From a checkpoint of a small mixture-of-experts model trained on Wikipedia.
Size: vocabulary 8192, 13.3M parameters.
Experts: 160 SwiGLU neurons an expert, 2 picks a token, a sigmoid router.
Below are experts of layer 7 (counted from 0) of a mixture-of-experts language model. Rows are named router (the router's row for the expert), down (a neuron's output weights, with its number) and show model dimensions 0-223. Each number is 128 + 32 x the weight over its row's rms, rounded and kept within 0 to 255.
Before each expert's rows: "comes before" lists some tokens at least twice as common just after its tokens as in all text. This comes from a sample of Wikipedia text that the model never trained on. Tokens count by the router's weight.

# expert 2
comes before: "-", "|", "=", "The", "19", "1"
router [103 145 110 122 101 147  74  64 159 134 157 166 174 159  53 164 137 190 203 130 132 101  77  73 111  81  99  97 156 115 128 121 119 183 166 106 141 135 112 142 107 190  82 155  97  77 124 142 126  89 126  75  96 198 162 167  81 129 145 124 125 140  79 127 177 131 164 143  69 105 133  97 192 144 119 115 141 111 132 141 107  72 113 121 133 181 174 133 137 137 153 135 140 156 135 122 146  71 129 142 125 125 115 112 128 126 122 123 110 130  78 150 110 130  78 123 130 166 126 135  70 150 139 148 111 134 104 189 113 124  69 124  77 167 138 109 155 188 122  96 124 112 174 121 157 146 102 102 122 140 133  94 118 132 153  61 111 116  86  72 122 114 154 153 127  72 170 154 132  75 140 173 134  91 135  83 139 132 126 147 103  98 117 128 121  69 127  83 117 164 107  16  85  59  67 137 103 147 103  95  86  95  91 110 152 137 159 133 113  98 134 169  88  61 104 139 122  64 156 142 155 157 147 100]
down21 [132 133  67 122 132 145 112  80 156  52 105  87 142 100 136 147 145 166  82 127 107 111 164 128 146  68 149 132 127 173 206  97 187 108 128 145  92  75 125 162 169 121  81 112 130 130  90 126 105 160 147 147 119 105 124 153  66  56 193 178 157 108 119 186 123 153  76 160 113 108 160 144 148 131 125 117  88 118 112 189  82 108 121 165 144 150 151 150 136 111 122  93 148  93 149 137 146 125 148 108 151 112 116 111 110 110 118 153 156 167  83 119  87 137 105 111 100  95 226 131 129 130 126 132  97  89 119 136 110 136 131  65 154  75 103 121 178 157 163 130  79  88 174 119 118 138  88 132  85 161 117 126 101 129 177  92 137 138 136 174  42 160  64 155 119 120 136 125 116 174  59 134 158 144  98 121 145  98 131 142 141 130  60 102 122 192 154 104 200 155 187 140 100  90 135 191 115 122 125 105  73 165  99  94 151 177 151  91 136 115  98 139 155 151 125  65 110 112 120  88 168 124 143  69]
down22 [ 95 164 137 108  84 165 187 128 135 162 128 133 145 134 113 122 124  96 132 121 120 118 141 239 103  82 103 147 135 184 150  97 135 101 162 129  99 149 168 113 150 191 127 112 133 118  92 136  74 124 119 114 165 119 147 140  89 141 105 106 159 163 165 121 123 156  83  94 177 139 170 232  35 102 137  82 209 127  82 143 166 159 143 133 107 124 153 150 161 127 120 160 136 134 128  95 123 179 123 177 117 174 140  80 128  75 146  91 162 134 134 132 105 115 129 121 136  78 138 182 100 117 146 118 137 149 141 104 137 105 120 180  71  85 101 150  64 157 171  86  57  82  96 175  74 169 111 122 130 166  94 166 154 125  93  99 172 146  97  60 107 109 157 200 141 139 172 133 125 125 118 150 128 115 136 146  83 127  94 126 126  86 109  90  82 130 114 132  95  84 126 147 122 123 122 143 154 115 112 134  97  72  97 150 134 157  68 109 134  59 107 181 186 154 102 143 194 108 153 118 109 127 116 131]

# expert 1
comes before: ":", "\n", ")", "  ", "|", " 1"
router [ 62 179 129 150 101 101 129 126  99 162 146 205 158 114  73 184 133 205 155 166 120 128  87 134 189 106 113 137 166 150 153  86 176 106 116 183 126 156 139 158 128 120 104 141 104 175 111 132 124 106 107  85 144 137 132  86 166 116 114  99 106 128  71 136 110 179 125 116 191 132 110 134 105 134 156 153 149 134 164 172 120 108 198 121 127 155 128 169 154 144  54  99 124  60 128 186 151 131 104  89  83  95 146 210 164 131  74  69 123 123  95 183 130 183  26 123 142 107 144 135 101 135 135  82 163  93 101 136 130 167 109 146  82  90 169  47 129 139 132  87 143  83 139  88 136 169  77 147 129  99 101 145 114 170 118 117 133 151 127 116 108 160 185 159 127 129 121 133 128 120 139 106 126 136 122  99 150 113 181  78  84 122 150 103  82 149 158  40 136 112 127  95 137  74 136 126 143  76 126 157  96 133 176 160 102 126 152 152 137 112 137 139 182 132 129 102 127  89 161 114 122 129 150  74]
down21 [127  94  66 176 135 160  93 152 105 118 113  73 114 116 123 137 120 101 151 154  78 139 148 142 135  74 133 177 173 138 103 143 113 130 126 121 129 141 160 180 157  97  84 104 116 186 157 165  97 135 163 146 182 138 191 122 119 177 121 171 189 150  94 129 112  92 126 103 120  89  83 134 178  48 129 143 175 173 109 137 119 123  70 169 118 113 106 148 178 148  66 118 134 129 161 153 128  86 100 117  95 137 110 199 138 142  99 135  86 148 110 143 151 120 144  95 106  88 125 118 119 120  95 170  91 174  84 129 148 134  97  84 161 110 181 121 131 116  85 128  92 151 119 104 174 154  73 142 135  94  98 144  81  66 129 128 136 113 116 153 147  88 103 143  86 175 176 112 140 114 139 110 198 141 146 168 147 131 170 118  66 105  78 107 171 137 186 255 132  96 112 184 126 173 113 156 150 117 126 139 108 146 145 158  85 100 132 129 117  75 108 126 164 150 154 139 108 108  95 121 117 115 158 175]
down22 [146  98 119  90  80 149  95 129 132 106 145 158 160 114 107 109 109 100 186 140 104 113 144  89 119 127  91  84 159 150 125  66 117 140 126 145  69 191 215 105 159 122 130  89 144  86 120 101  69 131  81 156  92 128 131 117 185 127 166 115 160 208 117 155 172 158 134 180 147 122 121 126 120 160 133 102 164 155 150 132 182  96  94 117 121 212 107 108 159  95 158 140 135 194 181  80 164 168 161  90 140 122 171  85 160 123 105 123 122  60 205 117 127  87 106 109 130  87  82 115  71 157 119 137 126 107 159  84 105 187 167 190 147 107 121 144 105  92 105  95 103 151 150 130 138 110  90 143 174 116 141 185 116  98  87  91 159 101 108 152 176 156 136  60 137 145 126 154 169 150 157 159 144 116 172 128 116  89 116 125 129  72 175  85  92 144  77 147  76 129 137 100 195 119 148 135 167 149  80 105 154 102 167 116 132 115 175  92  99 136 105  78 150 109 171 108 112 138 156 144 121 112 136  91]

# expert 6
comes before: " the", " a", " to", " in", " his", " by"
router [ 87 162 116 121 182 135 112 106 182 125 116 136 178 133  52 143 114 229 144 171 118 129 122  69 121 100  69  75 130 106 175 134  67 134  77  90 158 174 109 178  66 111 106  86 133 172 167 140 156 112 100 108 116 181 146 143 102 103 116 113 111 133 146 158 133 117 160 127 170 144 129  96 145  87 193 157 137 122 165  90 162  87 139 186  85 133 119 117 148 135 132 126 112 143 155 137 162 127 123 112 104  94 118 145 154 162 168 142 153 162 105 162 101 177 139 171  67 113 178 144 196 129 130 142 139  97 143 136 118 146 117  92 164 114 142 106 109 113  88  78 141  97 174 122 128  97 109 225 111 134 146 130 138 151  94 126 126 100  97  98 140 130 142 177 137 102 105  50 185 100  82  63 202 171 176  79 104 165 111  93 172 161 116 120  98 102 120  96 124 122  84 149 116  75 135 104 135 148 126 119 127 145 114 144 126 117 129  90 117  75  83 158  94 150  99 180  82 139 159  99  69 175 132 120]
down3 [136 176 143 118 148 133 108 117 144 141 152 133  95 173  93 133  83 111 157  82 172  90 104 165 100 121 116 157 154 184 147  89 140 129 136 120 158 159 140  92 136 130 192 155 129 175 157 126 195 120 124 117  74 130 136  84 121 135 153 132 112 163 104 149 163 151 106 141 144 193  59  99 121 157 172 167 132 157  99 177 131 171 150  90 168 120 122 157 185 119 133 132 148 127 163 120  86 139 158 102  69 182 130 113 104 127 101 126 138  61 103  58  91 122 160 117 176 132 130 128 123 150 129 159 116  79 127 178 134 148 120 132 169 126  94 119 119 141  55 161 115 145 134 111 118 129 172 110  99 154 138 120 168 132 105  75 112 141  42 112  37 167 117 147 119  98 133  55 157 198 148 116 141 113 127 157  96 121 108 172 126 147 138  65 125  73 101 183  84  98  90 143 148  83 101 109  94 124 184 146 142 151  99  84 183 222  97 117 181 166 154 125  67 105 171 124  81 133 143  76 133 145 103 127]
down4 [126 155 137 122 156 108 118 161 134 124 100 147 165  92 143 120 183 135  97 106 107 110 155  98 136 151 138 180 121 150 100 120 108  71 144 199 150 103  93 158 124 151  95  98 148 174 105 149 118  94 129 114 202 136  52 120  95 200 154 154 146 129 107 168 159 118  81 101 134 168 122 129 166  45  81  87  91  52 130 106 144 165 109 108 135 124 119 111 178 148 125 138 125 187 104 108 103 147 156 187  78 118 179 147 146 161 141 157 143 166 151 113 106  37 166 176 139 137 151 132  55 127 115 115 122 205 145 101  74 150 107 161  62 167 137 102 120  70 148 159 131 175 169 104 133 139 120 140 146 132 118 136  74 120 140 167 137 129 102 111 102 138  80 142 106 179  86 187 141 166 154 155 166 133  80 116 145 130 108 117 121  93 162 124 158 126 131 208 136 119 149 149 108 126 180 154 138 129 135 116 103 102 193  90 141 115 115 124  86 146  85  72 133 130 197 123 129  55 162 106 131 129 162  75]

# expert 7
comes before: " the", "=", "\n\n", " The", "  ", " He"
router [ 80 133 184  85 123 133  83 215 168 195 131 142 175 142  47 141  72 180 138 144 129 132 127  92 113 112 105  79 173 164 156 160  99 143 122  91 143 166 144 146  86 131 119  74  75 120 178 145 140 115 109 158 160 160 179 124 138  87 110  91 172 107 119 156 149 143 124  88  67 125 105  96 133 119 143 148 188 176 179 142 154 125 213 140  93 166 134 130 135  96 117 145 164  92 131 219 113 139 151 151  82  88 139 123 137 143 108  94  95 129 174 165  88 157  67 155 105 181 152 172 159 110 183 125 163  82 165 130 146 148 135  94 103 146 166 125 119 198  93  81 147  82 174  81 178 136 125 134 142 137 117 148 104 118 118 125 120  95  83  95  93 151 157 183 160  80  85 168 126 112 107 142 134 100  84 111  86 114 176 109 101  71 141 155  84 131 133 119 121 132 104 170 133  85 111 124 149 129  80 172 139 134 125 130 161  79 132 121 146 128 107 146 127 124 141 180 132 121 155  79 101 163 159 118]
down3 [218 109 159 140  99 119 129 131 126  67 114  87 155 131 163 137 145 135 193  95 150 114 164 125  80 173 120 123  78 143  95  87 108 147 128 112 122  97 118  97 128 120 136  82 170 139 102 143 164 161 172 149 119 114 106 176 123  87 114 110  99  82 114 105 166 114 112  92 116 152 103 167 161 129 186 130 115  92  79 165 123 147 146  87 108 102 101 119 148  96 172 165 162 181 191 162 121 120 120 120 120 116  55  64  44  97 120 130 122  92 148 113 155 153 145  87 152 120 121  84 152 108 128 112 139 124 155 145  76 143 153 113 136  72 118 100 108  79 132  87 118 141 188 125 161  92 134 132 192 158 129 126 123 107 111 176 149 124  72  64 102 136 110  93 123 143 143 142 121 112 131 151 163 176 130 127  93 115  91 182 100  92 168 146 103 143 113   0 119 127 157 100 133 133 165  96  92 148 138 178 100 135  97 116 131 119 106 102 166 113 162  90 168 100  68 170 119 146 171  90  65 159 174 109]
down4 [172  36  75 160 109 140 126 128 106 159  62 128 106 122 139 119 181 135 132 232 123 121 130  95 167 119 119 143 182  85  60  96 124 140 134 142 106 107 147 154 155 110 113  82 122 160 109 120 110 128 178 162 103 129 146 140 141 222  96 126 101 121  96 185 155 144 140 126 142 119  67 148 116  83  85 126 166 121 154 186 148 156 141 114  92  96 130 176 171 130 132 173 128  62 154 131 168 170 143 166 180 148 148 150  82  84 102 183 123 119 111  65 146 131  85 155 110 142  79 139  96 151 134  87 146 149 126 109 103 100 128 116 170 130 132  92 171 100 105 106 123  83 175 131 128 132  93 134 102 118 127 161  48 101 132 130 126 125 155 152 117 101 103 136 131 187 161 106 147  93 134 191 164  91 141 165 166 187 145 191  48 174 143 110 163 132 102 166  82  94 162 177 109 101 129 105 157  84 128 119 199 111 101 111 144 108  99 151  85 148  87 111 137  96 155 136 161  95 137 109 133 158 121 116]